Weights of a small mixture-of-experts language model, trained from scratch on English Wikipedia.
Experts: 2 picks a token, 8 empty slots to pick.
Below are experts of layer 7 (counted from 0) of a mixture-of-experts language model. Rows are named router (the router's row for the expert), gate (a neuron's input weights, with its number), up (a neuron's input weights, with its number), down (a neuron's output weights, with its number) and show model dimensions 0-127. Each number is 200 + 20 x the weight over its row's rms, rounded and kept within 0 to 999.
Before each expert's rows: a language model's description of what the expert responds to. This comes from a sample of Wikipedia text that the model never trained on.

# expert 17
Hyphens, quotes, list dashes. Line-initial list dashes in infobox fields, hyphens inside compounds and ISBNs, opening quotation marks, prefixes like un, dis.
router,200,207,228,208,200,221,186,203,182,166,206,221,163,210,205,211,178,175,196,238,216,204,184,168,226,207,200,214,188,186,199,219,228,213,185,190,176,194,153,179,191,166,244,161,182,205,206,191,183,212,183,204,222,199,213,185,190,184,242,183,203,190,188,192,187,207,203,213,237,201,221,191,188,168,202,181,186,212,210,205,214,204,200,167,158,237,220,173,200,204,229,202,213,225,183,200,215,213,187,178,187,141,182,213,207,228,212,174,175,220,199,221,202,224,171,205,195,216,219,206,229,216,209,206,174,231,236,205
gate0,206,205,178,172,182,213,183,203,207,180,178,219,237,183,192,240,230,212,176,196,243,193,209,229,217,199,193,208,184,216,201,171,198,209,204,207,207,224,185,219,207,216,217,217,228,184,196,217,229,182,212,189,199,225,201,216,196,221,172,172,210,180,218,191,217,224,231,211,207,192,202,228,230,192,231,186,191,152,237,222,174,193,169,189,190,238,196,181,219,222,171,214,180,216,184,183,192,209,167,221,186,181,219,197,205,232,182,223,222,246,223,231,193,188,226,179,188,224,203,225,194,225,208,203,167,206,197,180
up0,192,182,199,229,223,207,233,218,236,188,204,178,181,219,192,171,170,196,211,220,185,208,171,202,175,219,226,212,224,181,185,204,226,230,188,179,176,165,212,196,170,156,200,184,188,199,206,209,178,198,192,174,200,201,192,202,186,191,207,229,190,227,174,160,191,189,183,178,209,200,208,223,171,206,175,208,203,213,179,163,218,198,199,244,203,175,228,195,190,180,219,190,220,209,210,223,230,194,201,210,212,223,190,198,183,183,223,202,216,136,214,178,224,201,160,199,232,204,186,200,160,191,207,168,223,204,184,198
down0,224,199,191,202,211,179,184,198,178,197,197,205,219,210,214,230,186,231,212,189,208,196,198,233,225,264,220,186,194,199,209,190,217,227,215,214,170,206,201,220,197,205,195,191,211,219,254,212,190,222,207,180,177,166,157,223,181,190,214,230,206,183,201,187,222,225,209,199,202,246,215,228,171,198,217,217,221,197,205,184,173,200,185,158,189,195,194,204,175,227,199,232,149,204,185,197,188,198,204,176,195,164,199,203,227,206,200,182,201,248,227,198,207,180,203,169,199,203,192,240,204,207,220,193,208,176,211,178

# expert 3
Infobox and table labels. Field labels and heading markers in infoboxes, tables and section titles, such as Synonyms, Website, Total, Born, and == or = headings.
router,173,210,182,219,185,237,177,187,225,229,222,214,217,193,200,172,191,190,187,219,190,214,189,246,199,176,174,195,211,179,202,191,198,188,184,212,240,230,192,187,206,167,189,232,178,202,185,219,226,196,173,231,208,189,194,181,186,197,204,202,202,203,158,165,262,249,201,212,212,194,212,203,223,228,205,213,202,194,179,222,166,196,209,188,190,200,203,232,183,192,215,194,187,192,202,227,260,194,228,196,189,198,187,196,164,196,155,223,182,200,199,159,209,186,212,180,190,201,190,208,198,212,200,177,215,193,202,183
gate0,212,208,221,164,203,206,194,184,207,244,187,214,196,195,196,187,161,185,189,229,176,197,188,226,202,188,222,198,190,183,210,210,205,221,203,189,210,195,175,155,205,177,200,161,210,187,164,185,230,195,205,174,185,175,167,189,206,161,167,156,182,213,190,197,207,184,194,200,200,227,239,238,208,191,174,192,209,211,207,237,217,171,196,160,213,196,175,181,223,227,188,184,225,195,173,226,216,199,180,198,208,194,243,188,212,220,207,200,189,205,204,190,214,191,192,231,239,232,216,201,180,170,201,180,192,215,206,231
up0,164,224,210,167,225,199,208,171,221,174,208,214,181,209,216,174,183,193,191,191,196,187,198,184,210,186,169,182,151,176,202,202,193,232,166,182,207,174,202,193,193,210,249,209,245,153,184,177,207,204,213,173,226,178,184,184,210,177,185,220,246,202,222,210,206,185,195,191,203,228,201,197,220,213,206,199,212,199,208,189,224,233,195,183,180,243,225,212,201,179,207,178,203,210,191,193,203,215,206,201,214,202,202,229,179,198,186,173,178,190,183,194,192,252,212,197,231,188,199,176,213,163,195,194,184,181,156,203
down0,172,194,221,198,206,199,170,178,214,188,186,188,187,185,198,197,183,199,208,192,184,226,213,196,227,187,202,197,179,225,186,216,197,208,239,197,195,163,166,190,214,179,206,186,212,194,224,186,217,204,187,193,203,164,172,240,191,228,206,193,167,195,209,217,201,194,229,183,164,182,162,230,216,170,189,207,244,224,204,206,224,196,176,200,196,216,181,178,194,193,182,180,187,255,195,160,200,212,216,195,221,202,177,201,186,151,169,181,177,173,233,212,190,224,200,228,174,187,176,223,201,167,203,198,178,213,198,226

# expert 44
Table cell separators. Pipe characters starting or separating cells in Wikipedia tables of results, elections and records, plus a few clause openers like When, But, If.
router,204,207,212,196,222,199,215,175,209,185,202,177,198,218,219,210,185,205,219,214,230,179,187,200,193,185,220,205,203,171,178,177,197,174,212,200,208,240,200,224,199,194,178,203,223,198,199,211,190,182,196,231,210,171,227,197,205,217,249,205,200,174,183,213,172,173,185,172,211,228,164,191,160,229,254,221,180,192,166,186,201,171,218,211,224,195,189,225,224,220,220,183,195,197,179,218,165,196,189,247,204,209,248,182,184,201,172,199,204,167,198,184,196,229,194,207,183,226,211,206,221,196,234,157,206,186,197,197
gate3,200,251,205,199,197,197,231,199,169,193,196,185,213,188,180,160,192,208,200,193,180,190,203,174,231,169,217,193,212,215,192,203,194,215,191,167,232,214,210,192,176,230,225,201,211,217,233,193,239,195,187,213,227,217,192,205,233,233,236,209,182,187,189,234,203,205,222,210,221,185,192,203,193,223,210,203,208,204,197,176,253,219,166,204,173,209,192,207,224,219,227,190,202,180,148,195,179,225,215,221,202,200,197,200,202,221,227,200,192,180,144,211,194,206,220,226,206,207,202,240,185,196,221,156,203,187,198,204
up3,205,251,180,222,190,194,213,186,210,199,215,163,197,157,185,182,197,210,197,191,193,206,210,165,236,194,186,221,207,231,196,227,190,217,214,179,236,216,225,194,196,205,226,209,196,222,206,203,248,190,169,220,221,212,202,221,221,233,231,215,184,192,206,223,222,217,213,217,211,210,179,185,209,223,208,197,206,204,197,153,237,233,197,184,202,197,194,192,225,219,210,197,189,179,182,187,196,225,192,216,195,200,167,215,191,211,237,216,208,210,155,202,190,211,214,248,226,225,199,195,189,196,256,208,189,185,183,221
down3,196,199,196,188,178,215,174,214,205,170,207,205,209,176,205,200,189,195,157,203,223,206,208,162,216,210,202,224,224,199,202,222,200,199,208,161,181,199,199,210,212,212,209,207,255,177,204,204,223,190,225,204,218,209,175,185,235,164,218,179,236,169,203,204,195,201,189,207,202,243,188,198,222,215,221,190,169,205,215,196,215,219,214,199,177,190,203,181,180,190,183,173,196,210,236,168,197,204,194,199,189,224,196,199,210,240,188,249,176,225,206,172,210,185,209,205,224,229,155,177,209,193,215,216,154,242,208,164

# expert 55
Main action verbs. Past or perfect verbs after a subject or "to" in biographies and histories, such as had, won, received, granted, make.
router,189,182,201,226,189,222,203,224,171,172,225,203,211,195,202,257,169,229,175,202,204,184,193,194,160,167,242,201,214,159,203,203,205,201,197,191,173,218,196,166,200,194,211,210,217,184,208,216,175,218,260,185,185,178,191,166,215,186,182,178,206,202,212,199,181,185,190,178,187,185,181,239,204,195,188,197,214,220,172,202,201,216,181,214,206,181,183,211,216,180,188,207,199,204,213,196,199,225,175,207,188,234,201,203,161,224,207,176,223,204,210,207,184,164,210,196,190,174,187,167,208,192,208,188,175,195,149,164
gate1,230,201,199,217,180,183,185,164,180,189,225,190,183,217,179,205,191,165,163,193,199,195,223,178,161,175,230,226,235,199,223,220,212,159,169,179,208,209,182,193,220,196,195,189,192,178,207,209,212,208,210,207,188,211,209,187,198,201,170,191,149,230,215,181,183,229,210,210,199,248,209,178,200,199,165,221,187,191,182,185,199,211,180,174,195,170,182,174,208,230,166,205,203,217,205,194,186,219,167,185,189,229,246,244,219,187,236,191,211,211,192,212,220,175,192,195,218,173,201,188,190,207,194,185,177,204,215,195
up1,198,214,179,196,224,214,200,207,184,181,204,215,201,191,199,224,192,215,198,185,218,196,190,212,153,216,221,233,198,224,177,206,201,198,178,197,178,189,228,195,215,190,203,194,203,171,202,183,188,179,192,216,225,201,235,188,179,193,183,206,207,146,190,158,189,197,190,183,179,219,213,204,219,225,232,221,193,191,184,228,221,205,201,194,198,170,222,213,159,208,202,158,194,219,206,208,198,233,184,212,170,213,191,224,193,183,213,188,251,195,221,261,184,176,193,190,193,186,237,192,249,199,185,223,171,179,233,194
down1,203,201,158,215,166,183,206,204,212,210,217,186,190,174,192,223,189,209,202,173,210,232,184,179,214,197,222,201,198,194,190,185,193,221,199,205,153,196,218,217,207,198,183,189,205,207,200,182,183,194,194,191,220,182,233,180,237,171,203,206,190,185,202,227,190,195,211,200,212,216,196,199,173,213,222,191,181,215,207,194,195,209,170,159,182,192,218,195,205,189,237,186,214,260,180,183,182,154,190,193,234,223,184,198,168,199,213,215,261,167,175,178,185,182,216,211,190,171,179,184,147,200,229,217,184,213,181,210

# expert 5
Place and institution heads. Final nouns of proper names for places and organizations, such as County, College, State, Street, Stadium, Records.
router,205,175,197,197,142,182,215,164,185,195,240,175,222,218,223,182,206,220,184,202,200,236,187,188,231,213,201,178,176,183,193,207,221,167,182,181,218,206,196,155,177,203,225,240,207,214,201,197,232,210,206,164,194,193,164,207,219,200,160,195,187,218,209,143,237,174,199,213,193,203,177,217,202,220,203,180,205,205,208,233,186,205,179,207,209,194,184,198,183,181,188,218,207,213,173,211,226,207,231,200,169,201,203,185,171,212,194,192,203,199,185,239,179,171,183,230,211,188,193,216,208,202,204,198,182,228,180,186
gate1,177,195,181,201,220,215,205,217,192,201,186,193,214,207,188,216,178,200,213,219,235,181,235,167,203,173,169,192,210,171,207,196,200,195,184,223,192,227,238,225,224,204,261,198,207,181,202,194,193,169,189,225,175,196,203,193,176,180,156,180,188,204,216,184,209,193,181,236,210,183,219,191,187,224,218,197,224,220,187,189,213,237,213,207,195,186,169,190,199,227,194,187,182,218,188,206,167,196,232,173,185,208,220,223,196,225,210,186,207,174,223,206,231,197,207,194,185,209,230,228,215,222,218,225,197,229,194,264
up1,173,191,213,193,170,187,186,222,211,202,233,184,223,212,211,173,198,214,216,197,196,211,227,173,211,205,228,246,210,186,195,181,177,181,169,192,196,206,198,188,224,199,207,229,198,180,178,201,242,210,201,209,198,195,177,193,224,231,234,178,174,188,208,155,201,157,175,200,202,179,243,238,195,218,192,234,180,193,205,193,208,222,193,211,198,177,212,176,209,209,224,216,178,194,189,208,172,218,171,209,212,187,208,235,169,186,226,170,206,192,173,187,180,230,209,176,164,197,174,214,189,219,202,245,184,187,200,183
down1,170,214,188,211,184,222,168,205,193,198,173,212,208,205,226,195,172,164,184,175,208,169,189,200,187,165,175,212,232,216,192,203,197,236,194,194,164,191,199,174,194,218,254,201,210,200,161,206,197,195,202,197,178,194,202,176,173,181,211,190,210,204,187,199,235,215,228,186,237,201,207,174,179,186,176,190,179,173,161,190,195,205,228,186,170,221,199,200,155,182,214,183,205,188,226,210,192,196,238,203,212,198,168,212,170,210,216,216,204,192,179,217,211,239,198,216,188,177,210,200,164,156,178,178,222,193,205,218

# expert 19
Proper-name second words. Second words or pieces of proper names after New, World, National, American, as in Air Force, Civil War, Railway, Baseball.
router,211,220,196,194,194,204,201,167,183,176,189,198,197,233,174,186,186,210,236,140,183,184,166,159,215,172,193,179,207,204,186,230,189,183,214,190,178,204,210,182,169,224,200,215,197,198,172,170,174,210,181,197,196,197,219,218,212,189,205,184,207,198,173,195,171,211,190,209,200,190,216,170,176,204,175,213,192,236,203,184,213,235,184,189,224,224,176,204,203,175,204,214,184,199,194,193,224,192,223,211,197,217,179,192,204,250,222,188,226,214,149,234,231,162,194,220,178,199,197,195,192,215,183,173,212,207,217,243
gate1,199,230,183,193,182,187,207,197,195,209,213,192,201,206,190,174,218,216,212,191,209,213,202,188,188,187,212,189,161,173,230,229,209,169,203,236,194,208,212,161,187,202,192,257,189,199,211,199,161,239,198,210,184,195,228,208,217,201,215,199,183,214,223,174,192,208,220,191,207,176,194,174,215,231,183,181,228,191,231,186,193,224,223,192,215,176,217,172,184,238,209,202,240,191,149,162,191,226,242,195,209,225,206,204,186,191,215,199,193,197,168,201,193,177,204,205,177,198,185,186,151,217,194,200,210,226,242,201
up1,201,170,199,170,203,188,216,156,221,195,187,176,194,184,241,204,218,185,192,198,190,194,195,207,241,155,192,202,211,221,184,221,191,243,215,206,196,189,220,213,193,211,152,171,184,225,197,207,175,213,198,173,175,204,173,197,199,185,180,216,212,193,182,224,235,175,186,224,208,227,194,227,196,194,218,198,151,185,208,204,186,210,213,252,220,209,200,197,196,178,189,188,199,192,226,188,204,212,217,172,223,206,198,153,192,161,168,176,210,182,209,189,195,219,164,202,168,204,186,210,208,226,223,219,186,176,204,190
down1,183,213,212,159,186,200,218,200,223,217,199,189,210,194,229,192,174,184,192,201,254,162,206,206,213,217,207,187,207,179,194,194,176,197,163,162,218,229,184,184,197,209,211,211,167,183,198,200,229,150,224,223,199,216,182,205,206,151,173,230,199,221,184,205,191,228,197,178,222,175,210,179,202,206,209,161,206,237,190,227,202,201,178,193,180,184,195,200,180,191,183,182,190,172,196,218,198,194,213,216,164,182,200,225,216,205,216,224,224,200,222,186,225,243,190,194,175,188,217,211,221,214,184,203,214,165,174,169